config.toml
n_layer = 13
activation = "quick_gelu"
balance_bias = true
norm_eps = 1e-05
beta2 = 0.95
grad_clip = 2.0
batch_tokens = [16384, 32768, 65536]
dataset = "wikipedia_en"
Below are experts of layer 8 (counted from 0) of a mixture-of-experts language model. Rows are named router (the router's row for the expert), down (a neuron's output weights, with its number) and show model dimensions 0-63. Each number is 500 + 25 x the weight over its row's rms, rounded and kept within 0 to 999. Numbers have three digits each.
After each expert's rows: "raises" lists some tokens whose logits its average output raises strongly, later layers aside. This comes from a sample of Wikipedia text that the model never trained on.

# expert 2
router:503463484485487505544533498534520486496509552532537540496492490452486489499514475516486492496557476468508554487547494521474486456494511475478486527524507520486489468508500488531477463538501516
down0:482532523474501535492500553500501519515521461488483487511496522460503537546501485450522520487525513531506476506511502485488487466522473457461459530499530504517490543523502513503526442502520513
down1:453481506550520463502516511496515542480493517518524481486497480539521505499507532506477506511506483506486552420500500510522503493521516527517475494491446521520497521479492491477520538556521522
down2:519451499490508564546512492517532499493476536512516517512500509493495470502454508558490512513442491481520507528513474514491492532487501480490548454513475494516489479508481492535512556453513476
down3:490508462476538469536532483497483511523468534500506497474538567506508517481503527498467495498500494470458481505516510532440488450543475496535470512490515505505509504517487507519533475513493494
raises: "ase", "yl", "ake"

# expert 65
router:500556473529504485547451516536532504524484450494509551540469456488499509518503524513475512530520480511451497482509477506519480509489557530544488491513480465529494517528501509453515498493508490
down0:445495538494486499538510519522506533533507537520487516476560479533539515481458510457452495515480529480506468545511527521503522516514541514461505508506437548464495492470555531522509449466524492
down1:474492481451496490476491525467528524500480526485501518500518479483543461492467485482469459492483470486483488485512509469466464512442482492486514446515480499497530543482474522479521524477503517
down2:509482503472497528466481497461539509462475516529533507532503507498551495493483522465456526489488509512515491523507485498452519509494455551455504437505520485500474482492513511540471461500436509
down3:508486496472516463529498517495475516467515549518535499510514550500459509502543517538513507486493476533503506448515501499504507502490491494479485497471546501503502472485463467501466517522537489
raises: "===\n", "\"\n", "====\n", "ards", "==\n", "pt"

# expert 36
router:489464471476497516503512490482510471512497475513548524495490512484509495465488518494532485492454483499492530520470529502462467485526521508515544507523498485449508515511491503538488492486466452
down0:464482482516523493501517532506477466491525489474534478515486474456517467485497464487501536443484505504511497479528494501525466500487440552516511527495532569472476508483517551477518454528514524
down1:527515495532493501520481513478487491514505486487529488506473485422510493478526491496536506484468519489507466486502480482519505498502486473502454499477485482509531506517539512516478444513504455
down2:475510493481490504494486502520479510532477502535487516503539526471491504490452521509510487560507513517504501525543485503522495498495524484456465489547557453513534469517514522481517518527508471
down3:510492476508485511493481486498505499478564491513491465521492516474505501504500515526538476484452553509482478484509504548510499509528498427455445489485500487529535505508524472531446491575522530
raises: ".", ",", "\"", " |\n", " ("

# expert 3
router:508506505451531488490491514486530478506527464539481506460423525495500470487462500541512513508498541504493502539517496456447536471469450475502493473533497487452504535459495515503526501459519509
down0:529509513489487505473536484512449516513485479513484526483502445514565489468484512457448477463470493516483487521513500507470528519492505489454450477513467512552515485540506452538479481506491490
down1:491416473479510509476497498525490469507527514487493486517522505523510482487518530477449545496502476463502497487524502490492448477503491521476491498495521528531512543489524496536528475509474488
down2:511506500489497479515520481506487517475480514516482504518506522547475495481521511502564529508474486501482481484484502523506525521484508463500534501483480500490536502531468479461473534453512451
down3:496480511480504452558488486510461540490513518479492517526497503522491504466542524431528522503530502465509504470517505526492463447472483492500541538522485495483497556509516505515485491510461471
raises: "'s", ",", " ("

# expert 29
router:470481504503508505460486520496473480495541507492543491548517498491547500474479469493488516505518495552512511544495466531488532475493483454488499480529506547502469509494526471525517467480528479
down0:496492470480468519497495461504488499466514479460486490505512504449534487460516523476491511452497519500499475494494488479527461488510515526515493481532487528489546490496513563494537460509496506
down1:533462470506530494511452494488466450518469472522522448507548463486462470483489487524506488496463467461517452477510529508534500540499511512524498525527503499476498462503497540521480498505488541
down2:493550539473504534481508467491449496496500476532496511474461499489523539467507531489476513454529515478527501496504519498517510500514518543516481458518524492525512571469522498494498489521475534
down3:492450467507497473469507484537496483505485505493510523486475471493480483530489480489562524511535546485516507482481497487534501490452483522502516532485487471494516506494492528489495477474490505
raises: "d", "n", "p", "x", ".", "–"

# expert 18
router:487489472456471519508484439470516491474527532493458472495516472505525532485513493509473497504467544504493506514531535523517521498514521466490507491474446493503506535457449496515473485553567470
down0:504478528513526529484530496457471499531484549530536509514477451491528533476475499518492484477553464456478484505525493522472468515501509482488504494481510498504484470500469488504494532471504555
down1:506494489446474504501517498498521486473531461477510482516502500495529495541491512483483461506507526512479486519495492462515503508521496477506488485471496480435518561489533530495466495519520469
down2:479507518510458486463472484530486509478520525457501501493500529505512497501498518548484497490527491508523550491482485509485510477508539500529546535466507527501506520518483549464518477492518456
down3:468522451478546557485487473490474520488484500486545524503520457484520542472482511490472498508486488506518514510543477504471494499488565479516575492501503498480511501525511511525476487471525506
raises: "ut", "o", "ot", "ote"

# expert 46
router:496496473500515528519481507477464508516510527518506530497488489507525514499481430474480464460553462532498526511528517475527493473519491497485540534526546479514505469540490530504484467483474507
down0:481469516488445524450461523528472484508514494533526540486474552487522508464474520477464511474478515502482480494514517518493501511529510510512454506471488502525530522523486499507535466504504505
down1:487485563508476527484509467515453490509484500508494541517509571503545486530523502480545482492477519538478517528484514558466485487552458537493512485484490518492515520478493471505512454460494527
down2:477498540481529446515504500524470517501496490505513495513487490547508498520503512478537490502496546480538465478463477486540513498489502527517521496511435527488505526491564521499546540502498561
down3:525557482485515467516532483461513465495495517497526492465499493499480524501521518510519500474505498468527487491497485489491511510520493528494510505495513509512528494475545519512510448553511557
raises: "ed", "yp", "eds"

# expert 38
router:493526510526543494524513539501493497472523464511480510482504525500537472440502561554513542497511530484534503494472480513494490471463501460536496527488500509512495519511489479521503502473501553
down0:522485521546517532448481470459492507475480508470519470509492499476550528484553528512511495495488520496528484505492506506505508501508510507494501468474507529551481496500451494469460460484503493
down1:534558516546560544517467475494481482492521526500549489513528527505502508477506532540510499499522479515492465513492513462537480489502507498509496474496494512473494498505465480525476426531527504
down2:467516514512482484483477480482486509489506511482520494478506487502532486485526492494504507504502493510438517478495505521529487445506494503486455545477494527549495494466451519503498490488496480
down3:448498504557486513514487520532469515537497495477554514481491509533491500475483518518536474447516501521463458529498511502546507449506493499473477480514494491526452536549453491488498521507514500
raises: ",", ".", ":"

# expert 7
router:490508476497518526509496511473503477505483475538492460461498501540497487489521528517515538495502484528475499494475459519465450499473506487522532543458490528497511464486430517519470487503523458
down0:501512451511476518497517491453536522513541470522500521478477512519460505445506501504490468463524491439538484510478467552559506503465520556481523492537507486524524474491537517481511526483512472
down1:480519498553486516500500508544499500485506490503462492477503482487526514504503523481485505546532528549486546497506515450503487497476496499510500518508461530499493572482518509515513518511482500
down2:519452542497482532457501522476484482487462498513517522529518487517494515511469499520493551490494471543508504484527490490481470491560504466534513495463514474473536433513472494507477473479512511
down3:507507482503502549516512484440516533507542479512512517480461477498440514456508516528466498483507513463521510486473489483526505553498523530527535468520491516491496495515539503511481508450496510
raises: "a", " |", ",", "ologist"

# expert 31
router:505520508501513453491484465515496492466533528467521505492531475514488492488511543511515527480492544489519519531532457536462489461465489507499518534536513528512528492484514468534506532528491513
down0:504550520473494548493493521523518478514480531537523507495480547472445485515497497525544493509533530510459514439556492485517492494564537468517517484518478463481519489503525513527557494478493502
down1:476507496520535481511486500538502471468502498518540495489492543523448485506546489544473472562494503472483522519516524544489489463497476485494530522507465492500505527505510501511499474526468528
down2:468499463524551497498500470461495480534519492481477509514461478511546480498432513502458534509476488518513465503532458497516502487506484491468525491545507472499520506471540525500495548504489521
down3:513504515484458535484510547517508535494475480479478518533464505519535532515481503456518489512492511532501500454508530483484492517468471494498459501502492456494514476500492548496543516486535473
raises: " with", " on", " and"

# expert 4
router:555466511493462513508513491482482486446499464469544529501513478512490495463462479493533493536480475517564539503456472478492506473480475543535513527441514501504466489496497560486515505504501482
down0:520524525498485470491517495512513497518511529520457526496497492522512480496503494461473486493497528533473466485514484496522482455543467513448525479553506478500508507521504511506497433484477476
down1:516503527497494504461492515497519493499514506491475519483536490513470517490528511450512535530478517463526491485533486450509482499479514518482529501523493496488466553507532486516548512513549505
down2:481531536507518527478498466494530483449500491512508499477598459502495513497532522476515480523519526488536463519462498511515532536514526522464507506511486493510514470503499471531511503538510490
down3:475515530524470544480498507539474479492526482513481482523550496498473507497515491506469502526483493515498460512476450550496540527522519488511511508462476534546516468495521450518486506511510517
raises: " |", ";", " |\n\n"

# expert 93
router:502500518487528501523507507512490476512454427492525477484514473492481508479513479480493533513464512513463511467472503500461500496466488527521530531475530527460477490535486522524467467533507493
down0:499527509449532549489497507475458488487518515525508533447470488505489468494474485505468507521513533531475533496491458520547494500486509484526477513503515473498492507507528470511471518492525484
down1:508485485520456479491498497461507472450495548481528488530489539495491492523477490493524524487533446450528485468441486498482496445508496531490454479511487495494498501473493474477501438501500518
down2:512503523515506462479503467511481532503462506529562493516552529483503487509496485525539493518484483469521452503460508488524480490499515545488515495546484520500504547466478521494498449490490485
down3:539511501484442467493513477508528490537500523535528534484553532470534497537487492535502499549487477489520459493474512488529508456511495528463522484528479441510517473492481508523514515498458488
raises: ",", " =\n\n", ".", "-", "\""

# expert 89
router:499501520484497527473513489502521477494446490480442491480502495500484491490520489519459461467523448530468491496488503496538462486489506508529499498458491466482492438465498547496502516513512468
down0:488474495510479479505488499491468523521520500479502509493495483488501558496522490465510480480469441504510498487505494495550500520507463522485499476513451495559507512551482479509477533521535510
down1:484497480487503506519464519522512515479521490489509471512533508513502542496480514511541550566493527494541512460479489429524506506484529541481506503476515506514482515501552515510530455493520459
down2:512495505460497548510509481518490535497513496537474509459497504505495482509486495503490457505476492520486503511447510550490508489478489542502514519505518475523497514519486515495515432491466488
down3:475506497544529478493501482486485500497519552509483501535488489490460492505484478526459473521530532501424538470489494513513532516515537440519525460548515545471514511502463450506495525528499490
raises: " and", " (", ","

# expert 28
router:529539485526532455520480445510509508474515493498531473475533495543469487481534476479475495485504542507518506470487515485461482493463514544516488553519464492495549491511495522469469553483496514
down0:539492511507520519489495495529483539471490514472505534443485541503527523482493509499494488497482523488527472513550464489500496494517527517526513523465533510542486454478504462486542488515486491
down1:501499528491486505472527520456502492469514479478516488472480465501468525492494515504535489525508520505530480472528489536554502516532512492503489545506511543513450524498485509487505506451513515
down2:512521503494461537475511469476490529494519501512491515540502502465506459520535474482507493505497527523541514517539490470536505473501469538502502493457534513531479513498488492485519447510555521
down3:508490491504494507523504473518530475506512515462491497542489523504529477518479516492518539474481487491493511480511477479512457504516465484477509486491514516490504536535488567445539528518494474
raises: " ", " and", ",", " in"

# expert 30
router:496499492533504531514500549456523513478516484504502507503499500498484437515482526509471520504462526484479452487516499505460470487461491529538471458495490508512511517478536455558501496476487523
down0:471522498533488526504525533524495471506511521514473495481506486506470478476488529539525498500481468554498464481532529465522518500489498482477518478507538512496528472491474506515541541500520474
down1:479476479483514475463503507524493485484513520453510485465481495486522472515509509509501506518493456523496521497489485514469492519484467477500525546442537469506511456513493538485514518539454463
down2:484523517518480500480557513524512485520501530498474531534549546465516504441561485485502461545500493463445495504536474504437486503512515471499492503498500503500479492481525497493517477494479455
down3:512455541472510533502524470474455470519513538546490483493537473472490518479521478511513479545507479525474511512484484536456532506515475502471491486501466499484496468515503502490516499499487489
raises: "able", " the", "ing", " "

# expert 71
router:501496502527441520515514488467502496446522503517508527530497465470529464461514470506502485549529468510464489531498491495506447467454513484509508520535513493512499495528488449539476496472520513
down0:451506476452548516510536500521472478488512501556488472437464501503481511503507515550522524480467519518499490521490473540504504520506535475486510504561495525535470537500542547522457533486447476
down1:520556492490479539501504506525476520509528504499452532494531470535491522504467508509513529486458473503501480520476518489474500531477467526538478471517542479503467468454578514510510513489550503
down2:503475509511561472486501539500478506460479522451539471544479543498520507465514499487504439460517538481481504477502534498510501494495490523476519552513482511505523509456511511483471473511524505
down3:485466462541503489496504508546461510485495549490509509491485479468507464508504527522491506454474489500517500503490487444499536481495504471474499491491480461492535512499525530502470507530506488
raises: "ore", "sc", "or", "te", "ter", "c"